Weights of a small mixture-of-experts language model, trained from scratch on English Wikipedia.
Size: 14 layers, width 256, vocabulary 16384, 97.3M parameters.
Experts: 32 experts in each of 14 layers, 256 squared leaky ReLU neurons an expert, 4 picks a token, a softmax router.
Training: a variant of Muon for the experts, 806M tokens, 3076 steps.
Below are experts of layer 4 (counted from 0) of a mixture-of-experts language model. Rows are named router (the router's row for the expert), down (a neuron's output weights, with its number) and show model dimensions 0-255. Each number is 500 + 50 x the weight over its row's rms, rounded and kept within 0 to 999. Numbers have three digits each.
After each expert's rows: "comes before" lists some tokens at least twice as common just after its tokens as in all text. This comes from a sample of Wikipedia text that the model never trained on. Tokens count by the router's weight.

# expert 15
router:651469448469566447549641459436533540534502516434518541558449525484492492518542551507467518547489489447502531494471524461538518435520577515479543381437584518509458537441555535479539571568549485463501480480506516470571491471479469431388547430437503537492552524475452505491483526515532502421531518540522494438575459512558542548466515474558526540565623458467480434526521496551510518582531520448458458555507515475576534585510491544521456490385442526516660541531461513483497540454471535506429512504449510585580495401496538615517473477564516452433427488493464505574549511475510467498507454498471520489564497559506498592478540546522513549381463654431401557389460484426558564463589533444438493490488555538498417471498449443442479520489423357477485431538570531478508472482538441
down1:493511443512495483587493553489553531457536489488509547512625587569495504465445561448441540551488554464493421554473496503431615524467485515479516512501518472579522503403607435543477473533436486470598462524416538542395535513531539520493454442500468522473512515524556489464486523484581504447552505514520543559525444474534492573557511447490421522483622524560453533552512371489559520487439455492501503489562428430525588580529501487477460488471486445482568458570549457432416542629471465422519561503506537459561456468501492536452569542503517473362451481454434524477484592449535448506405484560585434525505526467415444471490511528462487503531587483497552491463434416485519457413407490449538475481571490496433426442385617453498524472634540528504420541434576542458505481468519433
down2:400463414452564554578532489560493547353580499573459552495501568450473472553522483491423529460545477436552392497443454468553517567474471490461482502395491500505434500506494518456448469483570531608566433550484518434551474539424520508411541450530484482494535509463578498437519507452487533543477465429478439488462533514584463428398425529435419448478581448441516598542513376557481479419548536594522514573496516593426512608558476501496468523519460539500493538554484444425550533489434549483512498554471447507415462560473495556500548540440459507476556475418464507446523415526524508434411536452369508504540532545466464508529532479514531591584542489517532426522542475501434517552411528485529506617530555540454417443556535499550534587509478524493535531466453547518439562499567438
comes before: "| ", ": ", "|", "201", "==", "–"

# expert 11
router:438451519497501437564543471535573500488518474455501534506435479502531452486555504492472592559457479565599558467541503513547471503425589534536502455483586556454516434518534531471546525436501510498479516579567429485513582542451521486585496395486521448541515585539494444540441532532622527542586545504655502474526438537443481483555494457475514488566580627499505511553566405500636515507530607492450562514486552456536548498560425547462555524427450467525514534466429547585493488585494533562485462482542477488462433540474540324519456544509510449484436518526435506384396509473583526643560557439581493487531467569469463550476515557413538481503596529556512457539528510492445525559534510528476532442432528489460480453539499471519533529505516430455519498474469496555445434494413543
down1:521569461379498545523499362508550406498510466518504444614577442435455498479434502553446512543421474591484503481527587544557461466471516576454494416501511455515497501484512471410441531480503597622540442499400540468547527496507495488441436552517550546523465570432537512553517414496504524496495439483516474552522542519491586518457549447502597441431482558472490505500509488451552467414469489506491443400495499509536531508417466511529420507443524523490577543511435524458524506609500451552365529508471522476432538410496559537640462502419539462491572512529468475415497550464447527494468496511503533521583527512449588508546483518430531405572516521474572562565437476497447520408604545483437510331409425458528518489534469445473513502525547557474448470511538408506543497518458494
down2:482520565480528593573523449535428534442546602520459437518459508409510533396524478381512473554590482550556570410543531542433598511461526485453607525465519519499506495616417436533445503501479505568587588518514602501525583393526477443488567454457483496559463448536567626534513521556549511494489500463509450539493477494453507428419392503483476473506453546529553593381458434413519538444514503398507562405447456488434568519491425448559489558419555588527497547493583573483477561458474533482559493485566591537498454473497503535416467503461492483565498498437495479521470468510521510448544433554480428540573399568588519453598473489396509570524518511475483474499516516504518578552509511430590523542454494500519502531527520473494576508492466473492528543435461504491523525535523555
comes before: "| ", "(", "|", "and ", "– ", "in "

# expert 6
router:547451613467506441530395539489537491566599439558412463483585452502524531568497508450551486509532453455462448442551402499535449512505550571412529399500487571480475446530561486423471499436517499428515594457498462548530485509601558510428426545421402514546579543509531487443538514505565454487452425532499491447590452491533560453597577519526537472466559572420494478511538421504505442532570503579499502531488464461476507497431467516436493551431517550502545521415443503424580493473527516530566643482570526593609518549477521475468405551548480482480525511566457427468469529475490469461554529562438577430476547556501557516450512517474442635453526479529458425584546500495482483488477470528490487573521456485483480460521470549499511546442624435410531484509517455488427568513608474
down0:491491510456443532511491458600479526519493521476437518531557425538561437451497492470509468507453526470504472582489473533502398449556450549454442443545520513437512514630548567532416435568526578523631473423587592451573623551436620498539507486393559589558507462534456499484602525577546552485509483493500415562426509587468456497497523586523458551586403525535533546517336491468520480534488501508508528451554447507478547576583554515524378495532396477493403465436518468536544494417500469502452417510500528507446504548496471490521480531492399649483509399525464533420554493457508467498429505465474512561499463449490388530511446523481527462509593469515483445511559462472508574509528524468517514443511539517526496542523461478498496517497455541468495541440428574549472491566544501
down1:536499524434406500477584536584512591381518453451426523480521471577415461638515501481501451475492471491561606482536479481504362525475489512498488427501507570518485478457544502392517579509433582533560481558506569482485482547560493385617577428501533587461579509553458549484513456524484463490535539470540433466420519490496427470503487438441457496473603496468499444531417491491526453480420475527478471482472516480494407542501480556415494488653589550523573531465485502486489538460533515529502482570507464555412456424483433504540507555439424533455435549514429508427499484445414561461433454417455475539510455545473497497497480465460594501530468507541504518355407517441565433443501562450470530494552515499474561438564476449545510393474442556428552476510492475541494537495455474
comes before: "- ", "| ", "The ", "==", "In ", "== "

# expert 28
router:513500413525512463486565526468519443414488554523475448413524536534483528543558468489419516399508500546515510495537557501526527472502507526513554541453487544501429422524499408490545508501503434420478484471427558588445520608538485502543511465586507448567508483446530582505461524531455549543613450434446556429502647539523422456476553534427511528436480489537599518522462464503460512484513512463432437516457551389508497360419423481460495480552460484515532444545488546498488456422502518423572554601496512423481486443507472499522475496435457492483485508484498590494490408403534558553495462502583625492412600486547457535496472549522605566553551323499455478522453555545519458578532545511485430511557524546565517539476486571537581555548575458476554449547464433463523546463518445
down0:510583537443450541443568473567594442451473483468510535548468532540478530470529521487409487424496470485519548517443373423533467491467513532491481510550547515534443525496490490462504420504434497549468494547582431503423474577323473505507482505525553505433509461552478565522496484480558480489579459460498514503488457634441552438500515494519538537462451428489514484502583479484430423493521578489494528423561468417548468416553470463479549511557588488559487549472581528586539545490544507528498554498519493457470465441549448523552564552543456468541479527516502417485500556497523440515476519478478528529493463393508456414540485531568434539485477520441508640441561601430517476579554591529604464495553449387572515595372515392492571450589542583492496440467498414483467582484472458
down1:466526546577436557527477496526478512456525578535598578429441507515569437517532479496542532454489532478572537536422483513510546501444461518446537470524581383431510469583544547485492503460394413384500483458494470385463418467433578523507428527543534647556595535501553482500513483494476376445568483499402449512465492546463497469508494519423481477450505506471477487509453556508426450575500599522423431465537415538506543476481506540556493475552445408534427454498458539498488546607568559517466435387537419459565536587489505512437489449491449456536422472464501529583483482447493529402620542525490438485495517527532542456471589486420520563475394515501487458473489561562530513512397502525479539534541501493470414518461434473497564440481414492523564498430504489583526520459485430
comes before: "the ", "to ", "a ", "in ", "his ", "that "

# expert 7
router:448576482494503491419462508496497562590389434490492480477502516457444553502471549486564510494486526462534469443537516467431484538450548603542549485612562499427455542392531592498497561537476469558545508476478522467536519522484506557538483581503407614487515540509504455454491564429434491454494449523446432515504528469553541535470472433643448525447481568332535431464398584496493474487502553538551664511506542433544529516465448528599542467535513527391541459518455473413495486407513498497550556458431479547409462460517449573498569500488398461517448471594574478502477499438440473477354449520484506423569442470452577480510564528477603518460438510500515455541515545466482595511473525527589516488538475563482512487478485478436426497435420501527475474548499500480515434488525509
down0:577492547508479504467513452467503538492427446419487471497509548483444509435443497488483589553541519482538512457531528527441490483556575546477423477508494479429491505456538353467516505480566492458440520413467509406463519427447524460451477587529490597490532454518553451555514585487509561527380553471481417555548469435423461460489525461481444555487475468599549464460551517476453557581528499460447476397431473555420455509578482522458483435499583535470398533505508471527466543525424464522456494409539490495534413501520420531466481507452521578542521515534509462467530485388503530441514580486483531535513489566477563570409459534479453462508576467467402591512453534525465594444357491446497549473583505541525592501425537513556617462510439475357544520444549459543400576498431485
down1:508566548576561502524493478533543410481549480563495506556451483462556540518539516487450558470474560522381468613542493560466479515455466527568509417489482600543516553451479375512495475486546456422535552514433561504467497426491482423450532367474543513506551458484556547573579491521457526541475495461515488470503532511550488536545390483511646527589486434562566511475496568596569509367468535567449539556416432508533553531492491495484564531558479522504553455553577548496426396472538490455590516536465505545449556469481472501562445433513503566512465429479544525546553517573452516486483472475478487473521532434578520481473509493463523469454426482548450427513493414430605578530444553477514515608406481603547436544537482410513591504429560599465462457542538493441449477476485465
comes before: ".", "; ", "–", "-", ") ", "% "

# expert 23
router:480549433538486457616449478438535391566595510509482514441472601493422534591389503537533459550468450514553508476483539492511586474446505481497507591473478531493499477402461575498550501461510452573534497544427525530511554513492509431510488520580542507491541413504426523554492414577502432514496524446525518481499563479470541559501521546484509560466431522568576565544512547497568516513574538439445418468525519473533478488497496410465479437535451562497431566614522416549419509465558515441579463498496512492432519504537514407552465536471476486568613457537579523514504510501524605491544536430470451534384496564419495544469483405475535479564516611561434515499463513496429474454581487508529487572426528562433457549526650473523584443492520471448519444534582534477493515482390610
down1:529516481480458489442565515513546511419556603399490455470575574432515531509447565467516469432546533460471555479475429474496530527565572571508602416551418483504460535394574509557457537460483527446432443521525577535504545516451431475538475427481524555504451491500428454497449504331416489477525527523506484568532468417520568403492400437476403473462524468555446469465439514476451448447427456493568480478467566531471567546523392568521620617469501429480515412489515545485569457447551461539484467594465478499532467464510518475494504497509489513464587495446426515512441445586550460498515525499503489533485544444521471521536480555448639439551527451507504425545535486495474477499455533484520462447509580575533562506563565522450411427567501541436422523548508556542524641492490522
down2:492469450504481361544432489531500494503478361536503463597547457467551553533553498494578464491463392495460596534565456473458431441486570578451522515518496575425415456558505424507444407443490522454481448542473530476493575393496578537460572512472521545460444459484508456510490528525499499427463405545532545486508466482502540529547552494551534433393497496459466490468461443413487590481527558565473483482503464505462564376510448495429471557566417548459556506501398574403528575447579471493479590462448573555585554475520553484562506491484400554464487512488511548528525531545462467552502565570524480594561522450467436451512463544461536545566499564491520499566384601564482527532484467501465461491476582441474453452593528534480561513448514537418476483462441532540410513489488583
comes before: "was ", "of ", "(", "is ", "in ", "and "

# expert 30
router:506487480493481360564477528469509558534462566547548522465427514420478501481523544455526497450506518619492456462425542393521446460477444495542443471544442438504524536448409523481491552496518445495576482445536490474507581533423507496525516572472480546513411624470473425556604538515496466499525478480470483584413507410588444550348543583564524482504578435470510535554400549543623518518500535504496588488472496558473476461520481479489509527451582535501522500503517451455529466472510508384506526457408500492466480531519501551516560522453515461571393516494565483544526401535528573508592507517552564421476507580438481484593548498453470623549471502482475548456532435494505454522440503515487582396546484542503490575576612386470474500516519494414557449537433474436490455545442465
down0:537573506436494520521379528520459456414449503522538477477510534451546428487442494592543499394542484510454500464566489466534484520447445485461436464456457418471558439467612509519482465520544493543504455459558479509518530613461523515570556507511499562536553493476487494543461551469472451579441480426543503442587496536435491491556525469410522487502480435501508531452470409511419576460467421472480553569587415561567618521503527547494449504582513431501468597565461452551503573441534429502507543499536470499499557495400577533533415460508530465556404536497388511561578502533528498457468530522592578583430526478584520517423476522436531465410531589512609533468449455432473548595491475474519480406457479568540377475537509494494444433456530453508513527475577452470616486568489534
down1:477518598472550590538516478461506466385412552498483536477525451468437451524437489492574583480482543440518496449483545480432588422449492513589541535499508451508605496534508442623551529595484508510474522543534489474475456513512566489467469456491476473448434466580483561466481485467614453514440488493601459442479478501495564560564411489547445498531531521471560514547583430497568404573569453502453451559423492501511426525421489494539498540557540488499512502592435484553541534477564531571438489519632481483413466552526543559434424395418525455446394530520532463522522585451505543413574487638449511464522397578502391509497464547423438432459470462477529475407550462427467533492500515491523478565455503495545529506502538478563564485458557434478514518530546444573470501488466441
comes before: ", ", ". ", ".", "; ", "–", ") "

# expert 24
router:582456488462418536450424470456555595459528501544481518561522447482462514359378454469523545435514510535452517456367436492541496489524417457458465493431431434445513505593459492536468414517571483393531484456495469501510493467450477589539449575491497522536375583494451488513560573448470352569495479471447473600487578429426461522452493568535488476475511515575478453458520479441471492475552397596508496533506440536491523505468493603469507489426485572583460458485530530447492498477479483506540526435482480510504487526437475565499565506539553490561483531461589420488575486515463502467539411534535539468534534511477562462465550497463439511573546499539542434556526479598512421514463516543580510501464416483471517532522519460437471512504459491489479524484358381388572540527384541
down0:473496455625518574580473475540483480478529524436573533456523469512498565575498512457481568557555558446497483492458559588445476435460470537563439536515533459510482521535567475567494396443617401503535457491555513562499544546441503433489577483569446409565525449525485530473468502527501421517530527479478517450378540498441499496565337537550453604481474428523555544522540562527497524459484433549569492470435557467517383546456454626454532454405484449553430506530482426456462604547575516475568431587538502480519474565449554489471444488573520437501508537515441445550438412513539598503544466479495577543553441456551543444495490476495563550513516611464521483527597520507488456548561453436579519482532528396467519571467513447471512494489463475475531521441457470551489435576507502
down1:467548478462525484452527542461536442515464490546447527472474505562432517432523486538533516548518433497560511578570427497486527615454532595470591527574467478531439555461493447480488456426468486498568473513541486566420519577482541487451481554460511470549506362421434471483472534524417476497527547535414517445496574540484517555514513489568513445588421408476533515517452500555406521524365466439437413519516479515446512525455541480477560497573524489553434586463465564531632480528522545473561465508546540550536509488547512452592511514375483584564457511502537510534530467547508550520487470528451524486509447447482467533431445447594498466584525446434518535449435555634435610511555434491494541487492491561397495416501500459479445452468618526488541485468595384486488582469454578
comes before: ", ", ". ", ".", "\" ", "==", "ing "

# expert 22
router:457539490564479465472594519429369451434557591459539458381417495530495451554490512511466548427510480460568538529514562494489584493518505448448546451443475488507481400504504468511518561576425450472453406484359561482482430450466592635494522455536530379487499439557422619536487461549438544509492456437522505498411459567549519524494526481431514463471430447547544494549442481430480476448484454513475452503435554435533457434461588521472526481490445478451530429541478555437477577455456481506525426438516533434437499485555475535462465558487399504450534470483497595490461456407518452496500502541513454499440515470562515544465430489485523621486428503394478480546419529520561507462492527548491427616578560469502467480473537496523505511394462519423502449554559549554530544430538526
down0:427455477504377576532503475502456527549551565487461423534514429424530472551531613487550428455473503448431524447505515579487522458525431481482446538575550545492523352474528497496516452577464513624602494520523510406524401408524416441526493533586487508508533592508475470488493435584460461499521552465530446592520529619497533523466453523501335528381419486548458536464515542536511462506436477401533604505547454484540595445554485503504527640479503490488485533493428508389467526521465495476548513524501510437493472542575463543465558437475500476613486476522429442483559513579507578470472515496545602507472516536499573504422513469537532439521541479495529499520497540460490561532507572489559573468557510502554485458422588539465512473497503463585446493499557541526425550463533476
down1:555511549542502450517566530450497495473494472551452528491468527548576392507518519387612437602489491483535478543471574530554453505534489544521519615461571519468521574418496469491572459553532520487444507442551557503481572438446467550466505517459618541506480541490441413455524461443529456466440493431510474521431548480546561488446508471465451509491545463587505490456574496529477453402538496583479405423507452524453549431639493511467514503530494585541494520501405505490465460551556587525518484482487510488508414499495499433539482590563550527552505498556475540512536395553401549492486476481546533420466454483401507531535454507581610504569492581433555589495565440480477544460453499526436673506585484555535553480492542436443504468505475552520563402466476491533505644501431499
comes before: "the ", "a ", "to ", "by ", "an ", "in "

# expert 2
router:532445478471487531444553558465521562470443458517455599523475508453537472457541518569440577542528536537624493499451410496479464453536497535439476500421530554538493429567510481578468536505488440487504389493483466507500526510525511573482533543443547530570535512438437510532467537546568519550449512476544571472483494548406456462538504414433480484511455489603482493535503506559599407479410421564438514498505475535497637523426479538473506514558556462564537545564455492509472447441474559533448451537510537463402525635405520492569429603461522536500512538545477438412505538506480514569575426519535616630472500513572579468472518483481475410506520536511533549574430491518528494540544560480534457561397612483507474551531616478522474426539487494568507559466540511599586537545412512
down9:545549463549563478517509464513521542493427551530518509472557370482479480548539448468566477568503539499476395481619555571527534498600536482467556517546513480452542503501524411444523519581582583500473546621554515491525564584416492552483525458441635593538463561483485537454646541424481532537434507589432467588560498571456501410522499465523530558490505507454576523470492474476480492437442502476479551511483486549559596389510429472511523564544511458462486524455487486489524566377484428486470620489544442558545453571482482476522438496538583455522483523549498465533530534452463541515537550446534535473501466477584426477473458479514562538499495537440461528513488454477473495423296466456489505491413485475530493400467604465543529501528453497484536531464601530460569499477487516
down10:506488547453440420534555500391477441444390516555474501574553473490602460505414583563441422470451501436473577535593432518445512529592509505452472556455470510468492535493446598430519507469548496562362529582527432590533529479523559492490591529423551489511496494475416536556515492484492503487484451510608441493495565511548457428488459521554541456464494539480556462488552612421513469530462560423504454416558496586457496442517490501445459547425519468471473407495503516541596525551582485471521434453532507524438515438518535552433471513513496556485472522413410490538456463651560437360463511482436563500472546505468395516500496527513560648494481548529524503475448447515463555536511455575494506534466431572499505470520470418511565557439462465447508466501487513487480513513515407
comes before: "of ", "to ", "and ", "in ", "by ", "that "

# expert 4
router:381489528516450566499500488550458491519501427494551459474494481453565472576487631482552520454466482479574457490589536481512491474472500441491503528486444523517419563478454476574537546443450503571449434516564530496508541580490530493483505475476472458551530416492528497468494444459468605528527494370448510463474523576552550490499582540465447532475419417558532437558459570494524526522494498483587480483487505474470497451454470489472540429569563585500538426532478621567475516498482527476511512451548543564381495620530499512418428481436514433506496409431453546524466445445565572565558510579449551573442561478538497512479489556491512608466536477615439550507445536558491521491572619475449506593523565440540657515487436494452505489619589450420527426496532538444484507442483469
down0:438504508441480484525714510529479494549524462402491463408612528436423492453564523531571491466559482504419533504546506538530418535475373504467535517529479490496507477498460422466512463487497502437534587575486497466465365503469570500464477536563565483599527472472479576542441417501430528480504469423503545464535594499486534518393546469569530538469486522518504485531624509435532446522588432514550430454560624477512496527521500557458597563524514509510451478474567426476525543490559585529509454452525453488478525595501408502454565497518526447451493515435527472433433411538477548515507614489465456591584474512540536462521542549479438571526528505505420512473499501455402549515483501409465528500548436476440446465549513485482609477488472446425502529458471542437576505492432543
down1:513468482539508553484545503505520426447499473452574485521476481473507461463546524539450457530526417569533502470410476518478504573531421481628492485422554510557525539512480555540487446530574502514610455508439551605425474495510503480472534445519576618489442457465424534513447511554516303415580522478490540548486574589492479481500531492559492569477487524459527527488537533480551509491548621436505487506490463467484522466486565515541573448477506617508550458503520453356480511438509544451561501548536524466496541544492507573510565490561557520521474524560542483548513558472528488448434415572433446462390491463512538505427495516399448546608582565623520520500438520554520447358452522571545418513452509496555519551574498570474465533422488528560452566441509514548488464500487399
comes before: "the ", "s ", "a ", "his ", "their ", "be "

# expert 18
router:460515510485493473570503458535521465522575586476499495602546592534497509464494551474491525488602410451406516472494459498463519507475554492539524505546434479549526526498465576504541494511571503485481547575515532433548422451509435538471541453471511502469558460396416500429491465438631485494523458491490515491493541441504508492496404476545454535437533467353432533430504516523486517574481557502533511510502535460532442449535578425480512551452432476424503421589359495525497474498523512420515445540470490572554523586529512527498430612472549398473427541501521537568543419534602480493473509583383567411547550497532578498448474556474555422521515526499563560484541479413466470475428454567457561561518429435596494567495496516525551569538509466396504499563578576514412407561547465
down0:446466441605511560480433469505526455461573510450551568619512385474477570526583450431498496587482495456597519492464414523486480437544439523506495530510461538367412459549488474542520541494507511518541596557458478493513462499423584564467553535565564501517466451441473462511480524561402540411434577493413480562547470471353540591569526448529544470552534493478541506503579513488489485438491435480593401492475489446424564455443549538537514544537504460466534535464428535478481528558499463474509533513483454485490564433444568457424460570506438442451485519506569466570574492444504434409446504502574488512517494463505496412533509481553446596517546463528539483409554504469473453456569477516576413515538542433389451605519457567519500485505528540521571554508453562511569426453463467
down1:507474437426474556521426500545579465459505487564520558470535546482478516543457482559594583488500547464520491549459569566493495484384451536431504476530437469524525545472570481519557503489406505503488469463518424689508390557462587512516510553502423406565433486522549498494533475490430496481523465482400490567544501551532508459626476487534538478416499411468528658500472522455549482506439493464532523441588551449508440476425514468458589513507492488523503481492388544529429489464537538493469489541419563561427556480541522540542503523481536515395544500572469522499446538545472505537500485419422511459562461539485463490509522512535505453541558605526399491456496456483507497510414555481480520581578462465489529517530524534475487497546495526412398391470516512476427451411468315
comes before: " ", "0 ", "1", "2", "1 ", "— "

# expert 0
router:380512619446454473559457518544506473452399452490436504455552564560543460521433551551536594523480503493479467469549413555580472557444539435461530576517462521588469605479502482532543462463460512477471544392514512481446517509446475468513553445470493557481460556443542499511526548545586554496616499585531555438419467444486506490569438506480488519482525472365594482462539512543516567554506487377478533451482480542429417508527535430552457530488474542393569445409518522461523431522511578502455593513458401486543555425560503499410580466480482485538449489519567528547589484592453486514486505469499602514564437502545561583572525499466538524453472515468527525397510467375497465420436488519473531535521454589526558486515460463513442532473470410555505494490549516577465553448547519
down0:499491472536584520587545469473463495426498471539539498482563581554509470543399514535534423469490452531522452511489528463543503473508557561518599489520486514521536493558476544620477515421556462482328456487480469480581514559415584481507542582497627474473559498481519513655404500494511475431527532508457486523454584557507417513580573565453480465561532465609496484547551429547552536413520432548555432461509495528539477435425481424472488484435540471513449582620465506514498518488504557575538516463542478547538499481576434437432453440505473514558525534497456541468526495525569495540474507567420509532545524543466387409454600506499459510498494404539456552555557524564513552556575452558462515455570458493474390522449506539470553472528523531556571501527619509442501497510568549
down1:435501447507503401513415473442571601570531564500459400495510427511523461508437504475534511465514558426577456549522542458527530488487390456505506467445512555563474445486465439507482539515602463460469463395528546460559614561463635480544454593498549516500606447544428457465497600399329467604520482441499484458532551445416456523423407497630525507481501483542504455485514515485497450551471511528506565504505533546569516432428480494512450524484493561543530462454463534452445476510436507487491489548456556463474508585504506449557509541536512481566502473579463484457481474539498535532465481455422547380504429571601550583506496525447564449549495510561608536577561519489489488483501502519493484599453382507465498397534483504551579517514535499541565502457556502431475524515496466
comes before: "0", "5", "2", "4", "6", "3"

# expert 14
router:543463598480481561487499489546448522516555515491497561510476466483521541465502517481606539500531526478402458446505404509440482491476570536561530484447513444543465594565601419466476438537573488426523526579603441447551506480510468495536493576501452534489402578523508494429431539417441472572454491652470495465553478537515476469540517456537593405457521547473538506515533484502421515543460495493562602582483442475570432500510470519467472405397519518404535453534507409407564497494528419588519622532557487545458529489627490517579507450495556507490513546492525519579488484558471552475518604528564473523482436533464457417556504536421446454462446446507489487522515565484544434434438530532478527391498534454505538535510448527461497451647475517493510465407570425474490501547460556
down1:533545448475451548464523537599499493529472437547550531554472473546500505439569495529470453526484414492485412534502446464508462488414519493513523466464526515507506562564487453582537530515559543461509546542463490437510506419530495498475470491575441491357545402531485561384463477510516447604563516556421524486628448430525421559564523529506505468468588418541530510425548518406437503458425555477508576503531522414522509410399600447471439493502528481459468468519558477471525536513537519389478500527602366486454618520568468594414405543507491504504533539502548596415532459580488544432560486512522533514479485582481442549465550408526555556577533442450426498503485512452433559559482524537537471467528529554498466461459528512544441497489459445446591532504545534561579435543499555
down2:538500404518575502551509454409522482402608580423488591620421454453535462503531543532547483455457401483501429468498476507398518645579478441495511531510534505406565458538535509465427578561506497452533451463439550455590373497517552582514457505489576478464449545475488484436526527495584561474504505487459472527501547386430462513420523554535530450522435540522548544542510521511505465547512480498536579445517456592524484545482522544547439530411503463525470570576450503451436459492584567533610576580466537457499476520554540486463565478478493464422462508555467490536446545526437441545480533484477573511388556500483488552427527457526586528455490475535566501398496324503520517452435588499546450517560447493516430480483538543505549479500503574501532531481468493461540477535464495
comes before: ", ", "\n", "'", "- ", "\n\n", "o "

# expert 27
router:554557612469482593491447435532457604519577466465519594511406515516526520431536476533621373392515498540448543462495432476415501466425388597519491565562466450447554442536533564459421461506571608455514540507511525497456502411465496484589469499443500524461469500485591500463480547452469542483443541533413487540445414424512559477397492475598394477478556582531504401515487504514474571428502540493567485576481533527522459515494517534510523480449536477436496489423524524465567449547534511440548539448513445521486485452541454482510580472582663525500462494514551490502545442506404492496500540573615473393486449516456529547562551465531482516487503474488527498543487553546501437531514550443458518435544436512452513449463454467534461618484511542523504479477529465523469395436524464
down0:568420440479436511466485524529552465452483489466417405561485523584493478468417420602521494500532488464504451474544438454471470450476487551464395470427389490425478485453508493488479586468541485537554563404531409566468418471509552514544470627483464425467374441531491464438499567451513536445493488513462506538539500550582485430499502449558535472505531470510504442511511510557488480564540492503507512546477522517528421423545500438538379464555430536362543430504465543577515484463504472456476436573625534508506502420456579483495504450527462468467485544544613531475563485413494406481490446534576396428483505552465531477491467555561469470488523444518454482474485451515494509564487383473488529427504410476537540474581453474536570487466523451490547558449451632573581482445414476
down1:466511461503513511470546537533488476493591510485577475545525530475553472478409545518585511520504566474517474440511479508472464489517496497588433505496538477480602579498469422465498445514360441427507429507537483429475574425484587508510557482527462501592524420403517424585540492516469407421551443471525503419525520480492379466421450559562470498548465500492554547502502515445469480509572567570519557536439505570487444543444539471507575514520507454557453442475515442510446419584479549527531528518473534554556501482510485376377481398497568523449501501552467564526546480433420593549494580490446625519528469546531545534438508603461490471511478560474496581587426409532637532513508544536473382547550439485561543437533597475484507566510509416480474519478480524489563450544530540
comes before: "\n", "\n\n", ", ", ". ", ": ", ") "

# expert 9
router:526473498513444477431450581486521444420473504510472504511527491509498471496503498447356504497469512597485516560374501551544483540580463514471419488519552505545547413482528377509509381432511483454484514595428437541520541502446509511537516539488508511484501450543442539556434463545529458514531562450585593543484520584428559510520461466450488507488568550622520602562506450590584471494497481507524481467498445468437538391434512445514501485468468487504438537494514509552476501533573545537480446576528433483438426466473575389504472583536491555503489558489553460429539488455597471595554434430515563504418506567432524528437474412557506428589493475423513511484463514563482436616464442473573428480472561600497441529471608456443510505468499519480517532494463525485545587541418603
down9:484481440494509481555545495514526472526455545520558494547543512493438502391417520547556384484484551445512547553493453532440474361477548590476382574513531510486613401557444483427398460506477524584574514502510515461537448539488515454492452525577523453610500434415444536553517498479465496455479487456488496456495558514602436500488458479589465510434424439537503624460551475461381450459474392567495586504581458490439485455507487517479536493471381495513413502516456589537515490421596543547571581441564530547463548481505616515563510512471484527509503456476384455455505562552575453377439502464520442496493512512429518595497506493533439499532552607479523438450523505471520489472509528504500533441467459519468497484480498453468488473532609526472522533518401483548556526457549454
down10:472443411435492493499464544426547460497463634508475581490393553513536439487521550420494583491493477508482427504466395505516611514454472422587489535533501507542586504447539521400464491549481490514543465485515549527507434491603545574547494551548399524468471606536416514559445456519524565576478458392477520489541491441442503489465552446491574572485510464477565498471475545601409471458481531479555516440573416469498541345479478464418463522460454461517515579529610519514509498449525517568454530616494507529558492453586463452574474515526433520481525504589460544515480501550589493482464452564476480428554523535550469544514485587490494479497412525487508518481533562437507454556627532515527494480458557512646581563470535454493538514517545518539476498443607467465513453518508432
comes before: "of ", "and ", "in ", "for ", "to ", "("